{"n_layer": 8, "d_model": 192, "n_experts": 96, "experts_per_token": 8, "d_expert": 32, "d_shared_expert": 64, "activation": "geglu", "moe_layers": [0, 1, 2, 3, 4, 5, 6, 7], "router_score": "sigmoid", "normalize_top_k": true, "routed_scale": 2.5, "balance_loss": 0.000381, "balance_bias": true, "shared_expert_gate": true, "init_std_router": 0.0348, "lr_router": 0.000748, "n_head": 6, "n_kv_head": 6, "head_dim": 32, "vocab_size": 2048, "norm": "rmsnorm", "norm_place": "peri", "norm_eps": 1e-05, "positions": "rope", "rope_base": 10000.0, "rope_fraction": 1.0, "qk_norm": false, "attn_scale": 0.177, "tie_embeddings": true, "parallel_block": false, "extras": ["capped logits"], "init": "trunc", "init_std_qkv": 0.0368, "init_std_o": 0.0092, "init_std_up": 0.0368, "init_std_down": 0.00564, "optimizer": "adamw", "lr": 0.00207, "beta1": 0.95, "beta2": 0.99, "weight_decay": 0.26, "lr_head": 0.00822, "grad_clip": 1.0, "warmup_steps": 285, "schedule": "wsd", "decay_fraction": 0.834, "decay_shape": "pow", "final_lr_fraction": 0.1, "batch_tokens": 65536, "seq_len": 512, "doc_mask": true, "train_tokens": 261400000, "steps": 3989, "dataset": "wikipedia_en"}
Below are experts of layer 2 (counted from 0) of a mixture-of-experts language model. Rows are named router (the router's row for the expert), down (a neuron's output weights, with its number) and show model dimensions 144-191. Each number is 200 + 40 x the weight over its row's rms, rounded and kept within 0 to 999.
After each expert's rows: a language model's description of what the expert responds to. This comes from a sample of Wikipedia text that the model never trained on.

# expert 13
router,120,129,193,233,248,145,194,150,219,222,182,107,159,205,240,225,247,224,219,221,174,169,212,184,242,186,228,163,166,185,156,199,201,192,159,155,120,203,128,173,209,151,220,152,205,206,217,184
down1,306,236,227,265,227,275,172,191,198,198,131,132,240,204,179,242,196,192,165,174,171,204,251,210,247,282,188,211,230,209,171,238,194,187,237,117,214,135,202,132,131,196,252,151,144,191,116,211
down2,229,184,196,301,152,209,163,223,291,254,152,213,227,271,156,218,230,174,131,191,213,188,211,215,298,215,178,223,193,211,230,139,178,199,167,151,236,223,214,183,225,228,224,173,196,132,153,246
down3,168,137,161,172,182,151,196,187,229,186,174,189,178,224,178,198,267,184,187,197,157,223,146,213,124,163,182,266,175,229,267,232,168,212,146,214,250,179,172,175,247,181,216,198,153,176,231,252
down4,224,141,216,149,111,151,178,186,258,225,167,183,190,221,209,154,181,211,221,147,223,233,168,172,184,206,231,218,200,165,167,158,126,179,157,216,279,164,225,194,187,105,205,159,142,184,196,177
down5,258,242,171,164,135,215,189,182,121,116,215,215,195,150,172,188,153,189,177,98,176,219,142,232,212,206,195,183,244,164,217,130,238,187,236,176,240,171,259,225,176,229,158,192,170,190,188,174
down6,160,131,166,190,183,193,159,243,197,189,262,134,83,179,225,198,205,192,163,217,235,221,196,202,217,166,262,203,191,193,220,187,190,170,190,159,177,234,148,145,205,239,223,301,277,176,271,216
down7,136,214,224,234,204,146,260,248,186,237,202,174,233,178,158,206,103,182,210,252,212,140,177,341,209,123,145,236,242,141,175,136,243,143,196,153,184,184,170,165,235,164,162,157,220,253,121,239
What it handles: Tokens starting a line, list item or table cell, such as list hyphens, spaces before scores, In, On, and first letters like S(yrian).

# expert 58
router,248,238,228,184,263,233,238,223,293,135,254,166,226,134,129,207,234,172,199,255,199,180,260,252,152,178,141,230,185,251,132,217,195,170,217,154,167,157,193,207,163,206,197,198,134,294,202,214
down0,213,237,232,197,235,211,195,209,196,229,192,303,234,217,168,195,258,136,209,295,149,252,213,189,234,191,189,165,160,197,146,245,305,168,220,264,202,211,211,226,183,204,189,215,184,239,204,296
down1,232,162,245,247,175,202,232,220,161,236,218,212,139,222,234,239,187,221,195,266,265,163,190,174,185,189,231,187,232,156,159,210,199,219,107,182,249,197,104,221,209,246,205,205,258,178,170,226
down2,191,174,183,252,212,223,188,256,241,177,188,199,216,231,222,164,117,189,176,168,204,159,247,224,185,146,165,152,185,186,156,298,154,247,218,201,229,171,189,240,185,218,263,225,272,174,256,221
down3,176,180,211,236,154,216,227,215,190,164,198,181,187,214,116,235,218,179,197,251,159,185,140,196,160,115,172,243,129,203,168,244,158,223,192,206,214,165,145,282,113,91,168,179,187,226,168,215
down4,181,177,191,119,217,143,262,149,135,209,195,221,153,180,201,273,136,239,214,161,212,209,170,267,184,180,256,220,204,205,226,228,211,274,161,247,146,223,199,236,153,274,187,191,146,166,198,197
down5,149,181,201,79,181,132,295,170,284,249,202,182,174,175,199,240,134,261,194,241,168,264,154,206,166,166,208,265,149,198,155,279,213,215,228,236,229,246,182,237,169,237,184,203,240,211,179,139
down6,212,175,231,199,164,149,174,240,149,204,235,211,221,148,217,163,184,130,221,151,152,210,187,290,232,160,228,186,248,145,238,204,165,39,229,214,185,240,211,180,142,222,188,200,247,159,240,215
What it handles: Inner syllables of words and names after d or L, such as dyn-ast-y, Dial-og-ue, Abd-ull-ah, plus hyphens and capital A.

# expert 4
router,214,128,174,246,212,182,170,187,299,173,195,210,213,174,150,185,231,187,180,202,158,204,137,206,176,207,172,189,130,216,119,275,203,210,197,135,209,140,267,230,207,199,226,167,205,312,173,199
down0,193,187,209,152,221,256,211,151,227,195,219,261,207,213,208,252,163,272,290,200,196,234,160,135,180,210,222,202,169,254,164,168,250,201,162,185,283,179,178,193,186,232,204,160,196,174,200,210
down1,235,263,214,168,95,203,185,200,160,228,229,258,183,150,162,167,181,188,166,171,199,217,240,186,204,108,226,112,89,167,220,132,76,246,245,158,201,198,196,196,188,225,226,257,196,189,187,236
down2,178,188,168,222,150,151,159,220,155,151,213,195,239,165,210,221,232,136,208,291,232,106,205,220,182,136,242,171,192,187,182,193,190,168,279,230,165,200,168,122,164,207,203,196,272,201,264,205
down3,222,255,209,196,211,163,156,229,219,127,239,215,184,152,179,231,207,207,177,185,228,197,193,224,145,163,168,187,173,143,249,195,185,157,231,179,272,258,186,205,207,174,241,200,289,190,168,159
down4,211,178,256,163,219,157,238,170,201,250,196,206,156,258,287,264,194,118,174,252,227,173,243,213,205,146,224,206,164,264,147,136,266,242,135,174,222,266,183,228,216,204,178,258,239,176,198,109
down5,188,175,136,198,141,172,291,173,196,199,223,129,216,253,200,196,218,169,168,142,155,255,206,186,208,264,151,192,167,247,184,217,185,218,194,121,196,260,176,163,205,161,155,221,143,217,168,176
down6,209,230,280,213,122,204,153,133,143,141,253,246,181,214,195,207,215,207,240,179,227,277,163,213,164,185,243,167,190,256,237,147,204,159,195,200,162,201,203,267,281,206,227,187,241,111,229,295
What it handles: Word-final pieces such as -ment, -ition, -ution, -ive, plus not, will, book, publ, and the her in Christopher.

# expert 59
router,198,181,163,240,200,164,223,205,315,185,194,187,204,151,178,239,167,158,265,184,163,194,233,226,215,209,118,193,154,230,146,226,158,182,218,173,215,167,203,202,123,126,217,202,184,258,137,127
down0,231,241,213,130,154,216,136,175,232,151,163,302,220,228,193,208,209,192,207,155,239,161,215,251,227,229,227,226,152,274,180,196,245,179,169,258,204,258,244,255,215,205,201,252,224,79,181,162
down1,195,162,141,227,246,235,185,250,200,233,200,229,176,211,265,153,158,197,159,215,180,180,191,206,229,253,182,217,205,202,206,172,284,195,240,255,242,207,200,219,212,225,176,184,145,157,252,182
down2,163,232,150,255,230,199,142,316,177,241,231,205,188,218,265,186,200,181,208,214,219,232,183,268,178,286,192,176,205,224,238,222,187,190,225,157,208,185,160,182,257,188,220,185,298,237,297,206
down3,184,205,209,229,270,179,155,297,147,196,276,274,154,241,240,111,225,234,243,168,178,176,222,195,209,119,153,98,155,205,237,138,146,221,214,215,185,228,156,211,262,258,126,182,196,221,181,214
down4,187,182,228,141,160,224,217,211,87,180,191,268,142,195,172,200,245,165,115,174,206,196,193,179,223,216,181,282,248,153,236,108,212,204,235,186,206,220,202,139,185,170,179,187,216,213,215,249
down5,210,260,213,190,176,222,219,241,163,251,207,260,164,160,221,163,188,196,186,166,231,184,228,179,210,212,179,192,236,204,220,220,199,233,183,215,242,269,227,244,248,206,163,295,233,190,120,228
down6,164,171,208,216,134,143,242,215,185,156,137,193,219,149,184,311,264,262,218,213,182,306,233,130,126,184,207,153,178,179,191,122,230,229,210,221,162,148,186,126,165,281,202,213,210,203,234,191
What it handles: Final digits of years and final word pieces before commas, brackets or periods, like 201-7, phil-an-thropist, advis-ory.

# expert 25
router,175,151,190,215,230,186,246,157,260,206,180,176,196,171,182,199,170,150,268,201,138,178,108,240,257,219,173,163,146,172,160,240,259,247,194,183,155,128,178,188,238,162,167,151,172,275,167,117
down0,199,118,174,197,140,214,175,284,214,215,241,223,250,239,129,206,204,228,179,315,208,137,277,197,212,166,201,173,175,232,189,219,224,209,212,195,208,217,171,193,170,189,160,242,127,167,310,196
down1,205,221,184,250,158,163,219,203,194,181,150,194,264,261,169,121,173,238,205,158,193,169,284,176,181,153,311,159,205,176,208,254,199,210,247,176,165,176,204,249,178,183,167,239,206,180,197,277
down2,229,153,127,188,171,228,243,235,205,203,128,209,210,192,249,181,253,186,198,169,172,205,159,232,194,192,128,169,284,224,176,195,216,241,233,149,183,218,208,179,252,166,131,206,205,200,186,176
down3,212,257,207,180,238,276,244,224,166,184,227,254,217,190,189,201,253,177,190,185,241,217,234,149,233,128,215,194,214,168,131,236,237,148,170,235,237,164,177,180,269,236,251,252,278,178,216,251
down4,190,166,285,148,253,166,133,175,243,224,221,228,198,168,121,159,198,257,201,221,210,193,168,227,88,206,234,203,265,201,188,155,249,159,168,283,226,224,245,215,115,214,210,270,229,171,213,228
down5,234,234,150,151,180,241,122,263,213,234,221,164,199,304,160,152,196,232,133,232,252,173,182,195,200,152,124,154,211,181,230,243,204,182,208,226,232,283,191,154,196,188,158,233,261,182,195,237
down6,148,157,164,171,192,155,254,226,170,283,167,208,203,171,211,238,230,175,224,181,177,174,207,195,173,207,173,179,191,263,185,153,209,245,232,207,178,87,231,194,177,218,203,114,170,245,206,238
What it handles: Endings in the middle or end of proper names and nationality words, such as -ian in Cambodian, -g in Göteborg, -o in indazole.

# expert 35
router,146,196,110,215,159,117,251,165,248,174,208,237,182,155,198,196,195,128,211,241,186,205,151,246,208,217,168,221,128,91,180,234,234,231,183,165,198,162,178,189,249,111,201,175,200,236,169,151
down0,187,196,186,182,200,223,135,231,104,169,242,191,131,199,177,168,240,204,193,202,265,189,187,161,269,206,256,149,228,166,199,237,160,220,277,138,218,211,195,122,232,191,163,224,245,255,160,222
down1,227,252,220,178,239,196,231,170,281,191,181,173,273,229,203,102,176,179,243,233,150,221,120,193,195,198,202,215,244,193,142,224,229,284,210,235,165,208,169,188,153,261,203,207,192,228,192,163
down2,223,216,203,238,213,253,172,242,279,209,185,186,155,151,182,204,151,237,116,221,152,180,141,197,194,225,222,231,226,216,243,206,125,152,251,204,224,194,219,193,205,138,209,197,235,216,162,165
down3,238,304,145,258,180,221,244,153,155,200,163,185,265,241,140,262,166,207,175,206,206,243,145,261,226,183,222,247,166,167,202,200,187,209,186,206,189,131,148,167,191,201,188,224,189,224,231,260
down4,204,221,152,225,229,167,221,189,240,216,273,172,243,159,231,172,250,166,214,187,176,228,283,261,192,220,194,262,187,229,248,231,198,215,190,170,175,128,184,204,168,189,285,239,230,194,203,174
down5,165,169,228,172,211,119,225,161,230,158,119,213,206,206,230,187,163,225,171,226,225,196,162,240,107,189,218,220,178,199,269,216,261,187,239,268,149,177,167,182,178,180,196,144,192,195,172,135
down6,246,245,188,191,142,203,133,252,171,188,226,153,199,215,246,182,234,166,179,218,160,206,213,184,150,210,187,195,209,165,225,194,194,172,261,149,273,129,194,195,249,262,166,213,218,170,209,112
What it handles: Middle and ending pieces of common English words, such as found-ing, offic-ial, elect-ric, Depart-ment, -ology.

# expert 14
router,221,123,180,195,238,220,244,187,236,226,228,185,214,137,229,213,229,213,247,181,232,138,151,211,261,224,200,249,97,179,177,268,190,204,184,218,199,190,152,198,199,211,205,218,253,204,247,187
down0,233,142,188,282,257,181,185,110,267,234,231,234,119,227,266,172,239,206,298,232,193,218,188,215,226,214,238,211,220,235,185,163,192,225,189,230,114,147,188,169,236,145,212,191,189,200,228,215
down1,216,222,157,261,228,202,234,192,218,170,186,188,170,215,143,165,147,228,210,180,164,168,167,246,199,228,144,166,305,215,333,252,219,130,181,253,245,212,303,141,245,177,121,200,239,130,194,186
down2,173,185,265,160,172,150,152,108,179,207,201,248,234,191,224,123,191,202,209,262,210,200,182,174,203,215,173,209,190,255,236,166,211,130,243,155,296,173,257,160,251,213,156,189,269,147,192,228
down3,155,197,167,210,200,215,147,142,129,168,193,261,282,211,149,165,237,274,193,194,170,203,172,131,243,194,216,211,123,202,137,178,255,180,257,199,222,192,238,238,154,172,242,212,208,288,217,206
down4,232,161,163,146,227,196,192,216,187,222,237,181,169,184,166,188,202,216,228,174,229,143,212,208,244,166,170,209,188,153,193,125,206,176,141,194,178,251,283,226,278,190,121,234,214,167,199,220
down5,226,186,195,252,215,181,239,208,224,197,170,292,153,195,144,216,152,243,187,233,169,237,156,230,106,257,216,215,167,248,175,199,254,166,186,220,268,168,184,262,228,200,298,172,178,194,207,213
down6,187,217,209,251,184,262,256,212,196,192,230,184,234,233,220,232,212,224,154,148,260,205,163,153,242,211,179,210,164,172,210,204,162,204,196,214,185,280,204,180,245,218,174,168,291,174,210,217
What it handles: Conjunctions, relative pronouns and prepositions joining clauses after a comma or verb, such as but, and, which, who, by.

# expert 27
router,196,162,181,151,286,131,250,194,238,119,177,233,174,123,174,204,144,171,259,209,162,134,143,220,173,236,165,205,128,176,186,261,226,210,190,138,119,178,210,236,213,147,168,182,205,245,192,190
down0,214,196,171,245,300,211,230,127,239,170,199,197,222,206,173,148,127,230,172,152,207,236,178,178,213,216,194,157,210,179,256,178,192,145,208,191,236,115,214,202,181,90,171,175,165,178,204,207
down1,152,211,267,210,191,158,232,149,288,222,270,111,195,212,231,317,191,170,161,249,209,239,204,243,190,238,210,215,210,217,224,184,232,216,234,148,207,217,263,185,131,188,200,202,235,258,202,153
down2,203,159,228,216,262,167,238,165,184,213,173,210,216,216,171,211,236,272,252,252,232,122,214,171,220,206,229,218,247,190,196,133,265,217,177,223,203,226,259,193,215,259,210,219,239,227,155,184
down3,213,188,206,189,190,171,218,271,262,240,200,266,282,247,201,138,181,199,168,217,202,219,231,202,171,226,227,159,177,123,227,190,160,181,205,201,267,252,206,155,234,166,219,176,235,172,185,101
down4,182,188,141,168,214,204,185,115,268,227,244,234,262,202,247,194,175,236,208,215,201,165,144,225,144,152,194,215,179,188,248,160,208,177,188,236,265,270,177,200,271,154,274,207,191,157,134,147
down5,226,263,251,156,190,201,214,206,130,197,240,203,196,229,233,173,253,185,238,234,258,192,281,140,249,253,294,187,242,163,185,179,211,178,223,212,202,215,166,164,252,230,250,149,140,177,213,203
down6,154,201,244,195,199,231,275,208,126,164,250,270,282,115,253,192,187,222,235,238,153,158,259,269,168,261,163,230,218,203,170,214,264,168,103,150,199,198,247,174,152,162,261,149,253,209,181,187
What it handles: Final vowel or ending pieces of Latinate and scientific words, such as atrata, phenomena, margin, Delphi.

# expert 24
router,229,130,181,236,208,154,190,139,218,226,153,175,173,235,179,220,212,145,248,134,185,123,100,182,204,232,242,188,128,170,151,213,251,255,214,190,190,153,151,164,204,146,235,231,242,239,156,198
down1,232,221,220,211,210,226,193,148,202,162,220,189,217,185,121,279,225,148,229,204,272,168,196,168,141,161,210,230,146,247,202,210,208,201,229,199,118,207,188,253,186,178,208,130,236,191,175,180
down2,159,196,201,151,214,199,150,182,199,190,207,214,294,156,229,130,209,279,205,118,209,143,162,138,194,219,236,216,218,214,232,192,161,183,209,207,248,177,205,240,174,232,189,284,206,222,279,203
down3,207,144,169,263,166,102,177,221,216,212,243,238,192,178,181,235,193,187,199,196,244,200,250,244,247,173,203,150,164,211,192,145,215,183,155,142,206,199,151,194,260,219,197,253,259,228,220,171
down4,268,220,200,171,231,313,159,236,209,213,175,245,167,194,202,174,136,161,265,204,219,177,221,325,241,160,195,153,241,238,184,150,185,224,262,206,224,256,188,216,201,150,214,135,201,183,198,145
down5,211,216,199,185,201,272,168,196,134,185,145,221,119,163,212,194,213,161,187,177,227,257,234,165,166,142,193,237,219,174,146,240,197,120,167,122,191,145,185,137,154,200,211,228,269,250,206,154
down6,152,101,235,182,173,188,173,240,174,200,176,288,223,147,266,208,218,201,213,209,110,158,205,238,183,161,270,107,186,198,158,149,221,311,201,148,185,251,143,162,115,207,93,262,200,171,227,195
down7,203,149,213,198,195,217,233,221,207,179,165,118,189,251,195,188,156,190,195,205,195,200,149,143,186,258,182,142,248,272,174,144,53,214,206,196,229,183,178,270,227,196,200,208,183,233,198,222
What it handles: The pronoun I, sentence-opening words like It, This, These, Roman numerals like II, and leading digits of years and numbers.

# expert 37
router,209,169,241,187,175,175,229,208,273,208,200,209,207,201,170,226,221,178,215,161,185,191,126,226,198,192,181,166,148,194,152,214,160,193,182,193,132,179,207,200,162,147,205,187,164,276,179,148
down1,191,195,180,198,169,280,188,176,176,165,242,198,242,216,267,294,236,237,192,151,156,188,197,211,248,189,189,179,133,176,209,165,249,251,162,194,220,245,262,222,219,217,217,207,235,271,186,243
down2,178,129,83,176,171,190,130,156,189,209,165,218,151,198,109,201,289,264,153,184,182,220,146,223,177,156,192,223,242,256,192,166,217,199,235,161,245,147,247,186,203,247,200,123,172,220,156,194
down3,177,150,255,161,128,202,237,175,151,184,278,175,223,208,250,207,135,240,203,169,231,203,182,222,170,234,225,172,173,155,275,162,221,231,215,200,155,212,166,144,253,180,140,191,185,106,190,202
down4,192,118,240,207,158,225,131,195,195,212,192,156,192,203,192,239,208,225,189,224,242,187,207,180,112,164,226,171,243,173,114,264,189,99,162,146,277,217,212,128,161,245,187,185,239,171,135,184
down5,197,169,229,209,299,170,138,242,200,174,90,175,230,242,157,161,302,188,189,171,199,250,151,266,186,211,234,252,195,144,167,199,240,207,202,187,187,185,273,171,215,238,249,235,227,178,241,193
down6,166,263,226,225,163,186,178,215,211,220,133,219,233,217,158,150,160,164,286,276,223,180,201,198,191,215,191,132,242,171,157,189,200,176,183,253,229,187,190,193,189,159,159,145,185,238,208,138
down7,238,169,144,152,235,218,264,179,130,151,169,156,200,202,214,168,170,164,235,155,189,236,223,276,190,212,163,272,214,219,216,236,248,281,275,156,192,229,198,210,204,239,151,170,214,224,201,196
What it handles: Word-starting and inner stems after p or pro, such as purch in purchased, publ in published, pre, per, Pro, and ue in due.

# expert 51
router,146,157,150,225,208,170,214,162,222,218,228,221,167,170,229,213,202,210,222,135,225,121,180,159,241,154,186,209,175,217,190,211,262,257,178,226,227,133,148,273,201,160,172,155,166,288,171,146
down1,157,178,204,263,182,149,232,201,116,265,328,235,178,218,160,172,205,180,203,185,175,239,234,233,189,278,196,212,260,165,203,172,240,166,204,187,139,193,214,142,248,153,255,191,204,143,226,206
down2,223,208,165,224,251,235,197,230,191,245,199,203,170,160,187,206,196,196,162,174,227,205,220,279,201,246,217,211,227,196,231,216,230,231,225,118,167,197,239,177,260,217,252,229,217,199,248,221
down3,246,199,198,252,162,265,180,268,210,312,130,194,206,164,169,253,187,298,181,222,214,195,293,188,195,249,236,187,173,144,148,243,207,197,231,182,157,209,225,162,179,164,240,158,175,162,290,164
down4,212,191,208,242,157,218,97,205,229,201,162,180,200,167,234,173,117,220,167,222,183,181,168,125,188,253,222,169,305,190,177,183,173,256,189,207,200,222,175,211,178,189,208,120,232,236,258,170
down5,188,233,169,158,254,218,184,193,159,166,195,213,171,226,216,230,170,254,194,195,171,178,205,159,192,200,250,223,255,119,208,167,257,177,168,279,213,143,188,217,179,204,209,258,233,162,236,255
down6,230,275,216,214,163,223,165,222,221,115,243,219,257,217,128,213,245,210,198,225,145,187,230,244,230,196,289,239,211,106,162,197,184,186,213,229,190,191,181,172,168,238,218,165,210,149,237,238
down7,227,216,206,185,173,218,212,172,135,226,185,194,187,216,178,105,176,256,245,174,230,212,245,180,189,233,206,150,262,211,157,250,202,190,221,210,185,231,118,217,203,185,199,162,249,221,191,210
What it handles: Start or end pieces of ordinary prose words, such as con, rep, rel, highest, plus verbs like was, have.

# expert 20
router,225,122,189,280,240,112,232,212,210,202,200,157,140,155,174,279,214,176,168,190,254,220,165,221,189,183,207,190,208,202,147,185,290,189,142,183,207,149,205,192,190,174,153,143,221,274,173,114
down0,133,157,200,202,229,189,200,189,188,211,185,152,210,150,175,155,185,202,212,258,212,94,191,211,216,241,249,182,201,250,204,221,202,222,76,218,186,265,265,248,222,172,182,230,234,267,154,199
down1,289,284,168,202,227,241,230,207,156,131,185,123,183,187,182,201,243,231,247,197,213,143,243,127,187,237,188,272,234,228,240,209,168,128,272,213,154,143,207,166,207,191,239,247,220,224,187,196
down2,208,224,171,184,204,207,151,180,151,211,230,235,231,218,212,186,181,211,155,229,156,226,136,180,161,280,277,210,227,265,227,250,201,121,193,261,166,237,215,215,192,205,178,176,205,239,229,238
down3,248,219,212,162,263,203,198,168,239,207,173,172,247,259,147,227,203,175,243,183,129,245,220,249,232,162,217,243,209,184,201,190,250,225,235,161,178,234,262,184,221,210,215,216,127,135,175,157
down4,189,187,191,230,270,247,233,208,177,221,220,269,253,156,268,156,134,261,182,170,181,168,137,174,248,115,154,154,227,206,187,199,143,183,170,137,147,287,183,213,187,197,206,176,223,191,250,271
down5,236,147,156,216,242,163,227,185,266,210,204,187,227,215,175,220,244,200,134,188,188,187,184,231,178,180,288,257,194,265,160,180,209,180,116,285,171,249,184,245,164,238,168,193,137,212,199,180
down6,204,294,190,219,150,212,160,192,214,205,157,216,231,295,190,191,264,240,164,220,181,135,228,218,216,224,167,198,224,257,220,111,260,179,174,140,196,175,208,211,188,106,207,159,167,161,199,185
What it handles: Forms of be and have right after a sentence subject, such as is, was, were, had, had been, in prose descriptions.

# expert 0
router,205,190,185,188,258,169,244,213,223,187,176,188,183,156,160,264,223,131,189,216,174,170,180,172,188,163,194,156,200,268,187,224,254,189,241,222,175,140,198,186,250,267,155,201,185,300,231,171
down0,226,151,182,170,232,310,216,214,183,191,128,192,186,153,230,176,234,175,226,193,237,203,253,225,246,251,252,270,235,200,146,203,223,192,197,172,226,258,147,214,208,144,223,202,203,256,162,150
down1,217,207,250,193,219,194,223,105,217,226,263,167,278,218,191,230,179,219,208,171,200,164,243,223,261,167,177,271,127,238,202,197,243,153,147,279,175,185,214,238,271,147,169,158,170,178,113,172
down2,218,223,213,219,186,211,184,263,215,266,191,187,198,267,145,213,225,186,166,193,154,210,277,245,292,217,249,191,254,161,171,276,225,123,207,200,186,262,193,193,176,156,205,301,218,249,203,221
down3,188,154,284,291,232,200,246,232,245,271,217,166,232,192,171,264,211,176,255,172,172,127,206,199,277,203,172,180,203,230,259,181,195,221,266,208,192,280,141,228,266,169,210,193,204,131,200,215
down4,233,220,200,179,215,193,184,151,154,238,273,214,213,251,199,173,153,196,201,227,186,123,219,216,231,200,265,210,223,216,212,187,287,303,171,272,289,189,202,247,249,218,229,161,173,163,207,212
down5,232,149,181,253,214,243,226,221,248,123,204,199,127,237,217,235,228,234,242,191,168,255,214,125,176,150,204,156,263,175,243,247,165,178,213,158,227,282,230,269,223,160,195,177,187,223,206,257
down6,162,241,217,221,151,264,197,196,243,205,200,250,189,183,282,214,180,248,212,235,270,214,146,180,171,252,237,184,182,198,193,220,118,161,221,80,155,220,193,183,247,202,203,208,222,179,168,233
What it handles: Middle fragments of words and proper names, often in tables, such as or in restored, O in Oasis, Nov in Novicov.

# expert 26
router,260,188,174,142,168,172,229,186,219,167,229,136,209,193,196,225,249,203,165,254,158,146,216,184,194,213,167,195,205,165,178,187,185,205,196,216,145,176,149,199,245,208,176,204,179,241,172,261
down1,237,216,160,171,165,157,221,217,221,216,164,189,245,189,228,191,182,242,182,190,192,211,229,214,194,231,188,266,198,269,121,117,267,207,138,151,227,273,239,145,246,189,219,204,106,169,173,182
down2,171,110,140,165,238,180,206,174,224,205,114,237,211,258,174,292,235,194,196,168,194,209,198,146,141,210,172,240,179,187,150,242,220,203,237,209,197,147,223,250,215,189,169,182,192,208,217,231
down3,250,123,228,210,179,191,201,244,229,165,189,172,219,190,225,170,258,267,188,224,182,171,241,260,223,205,218,209,213,215,151,188,219,219,208,180,266,221,172,149,142,177,185,233,157,169,177,126
down4,177,215,233,124,216,190,203,180,245,230,260,265,236,237,237,174,163,207,131,197,141,238,134,217,197,155,212,186,112,170,214,211,199,210,206,177,291,263,215,213,193,200,131,152,203,218,255,189
down5,226,180,195,224,198,140,190,319,196,219,220,204,246,209,183,155,255,220,202,167,232,242,194,211,185,168,242,209,168,215,214,177,136,200,193,218,198,281,210,206,186,227,175,203,185,165,161,205
down6,209,186,284,187,236,190,180,182,209,186,249,217,223,169,220,159,223,195,208,140,186,124,218,263,208,184,142,271,151,234,147,215,290,243,197,144,218,172,228,291,186,232,212,165,164,206,129,219
down7,142,138,183,257,180,308,195,161,228,181,249,200,287,151,203,201,198,215,210,170,274,224,184,191,171,256,253,178,165,155,230,193,222,209,150,209,290,178,224,242,258,147,266,195,210,154,153,111
What it handles: Opening letters of capitalized words, names and headings, such as St, He, Mc, Br, and the e in ==Death==.

# expert 42
router,188,213,148,202,220,169,168,142,245,194,126,156,180,176,183,210,211,185,179,192,223,97,178,216,204,253,207,192,147,131,181,214,277,114,208,204,148,193,164,180,237,213,232,143,142,250,150,228
down0,206,209,267,171,281,172,247,168,141,202,207,172,167,205,185,185,229,249,199,195,104,192,221,170,158,242,211,221,145,244,236,158,172,210,234,235,244,272,149,181,144,264,162,263,154,171,227,182
down1,188,152,134,189,175,258,199,149,170,229,238,189,148,167,225,154,203,193,164,257,198,185,193,155,226,143,201,214,164,257,275,150,177,119,260,181,134,308,205,164,215,194,213,171,182,147,257,133
down2,328,163,184,231,191,210,129,155,168,322,264,231,145,187,153,337,255,229,202,225,181,223,202,184,247,176,211,246,181,209,265,142,186,255,208,232,197,196,219,282,217,225,142,204,199,203,226,276
down3,235,216,110,213,190,163,202,137,207,190,197,186,188,212,265,264,296,144,162,203,233,134,214,206,159,167,210,213,262,196,228,214,220,149,184,214,167,174,259,209,222,293,196,187,174,210,270,268
down4,207,194,173,231,176,255,199,115,182,267,130,166,125,305,190,238,202,196,157,242,255,171,166,228,187,216,198,241,238,153,222,181,171,232,187,194,136,155,174,120,246,181,217,199,219,225,200,224
down5,208,217,234,198,222,172,254,202,230,185,191,223,218,222,188,274,222,197,185,227,251,188,249,175,117,242,259,228,197,177,143,151,179,296,172,210,232,201,291,214,221,143,190,270,258,118,234,216
down6,159,236,227,231,174,246,213,165,163,213,113,120,229,95,157,247,161,139,157,188,180,152,219,220,285,168,156,174,162,211,171,165,234,202,177,216,246,158,142,192,280,172,272,233,211,217,188,214
What it handles: Capital initials starting names and capitalized words, such as W, J, L, E, John, Mc, often in tables or after a pipe.

# expert 17
router,158,115,178,222,236,133,185,145,225,176,233,117,222,152,161,253,230,171,194,278,179,204,157,265,246,278,203,220,195,196,190,173,260,245,250,143,194,166,189,239,170,168,228,189,192,222,261,163
down1,249,195,228,150,200,225,136,142,203,159,151,243,224,226,185,210,176,242,249,253,117,153,195,261,260,200,293,252,214,216,112,196,176,161,194,189,213,229,177,191,203,174,142,219,206,194,187,198
down2,218,161,225,174,232,161,154,156,192,199,109,205,72,179,181,133,223,225,222,216,183,180,119,219,180,244,239,205,228,210,236,212,148,224,174,224,204,199,173,255,199,209,206,240,196,265,209,190
down3,209,154,135,167,194,166,254,189,143,168,251,246,211,164,221,176,184,224,270,135,232,194,168,212,118,235,211,208,135,203,229,153,242,160,223,206,250,202,194,168,207,211,90,179,147,287,146,225
down4,164,233,196,181,250,197,154,183,248,166,207,153,262,283,236,155,200,248,251,215,120,167,101,137,235,168,286,204,223,191,182,166,119,222,206,193,185,190,248,112,189,221,174,253,229,156,207,281
down5,146,219,234,240,220,284,207,147,226,244,239,140,157,211,229,218,136,176,262,222,201,179,179,251,226,243,207,202,208,237,214,57,214,181,180,202,269,238,169,186,175,170,188,298,104,184,159,183
down6,256,161,184,223,172,232,237,116,201,186,173,187,221,214,192,129,193,210,250,204,174,212,194,194,181,209,168,175,198,267,209,152,212,186,182,154,221,198,190,237,195,130,195,178,188,216,101,103
down7,244,241,233,267,231,241,157,197,156,226,187,239,185,190,241,184,282,209,261,187,150,228,220,221,158,213,231,119,278,155,201,226,205,204,134,167,155,167,220,152,206,153,226,189,288,188,179,246
What it handles: Opening quotation marks around song or album titles, heading starts like Track listing, and name starts in lists or tables.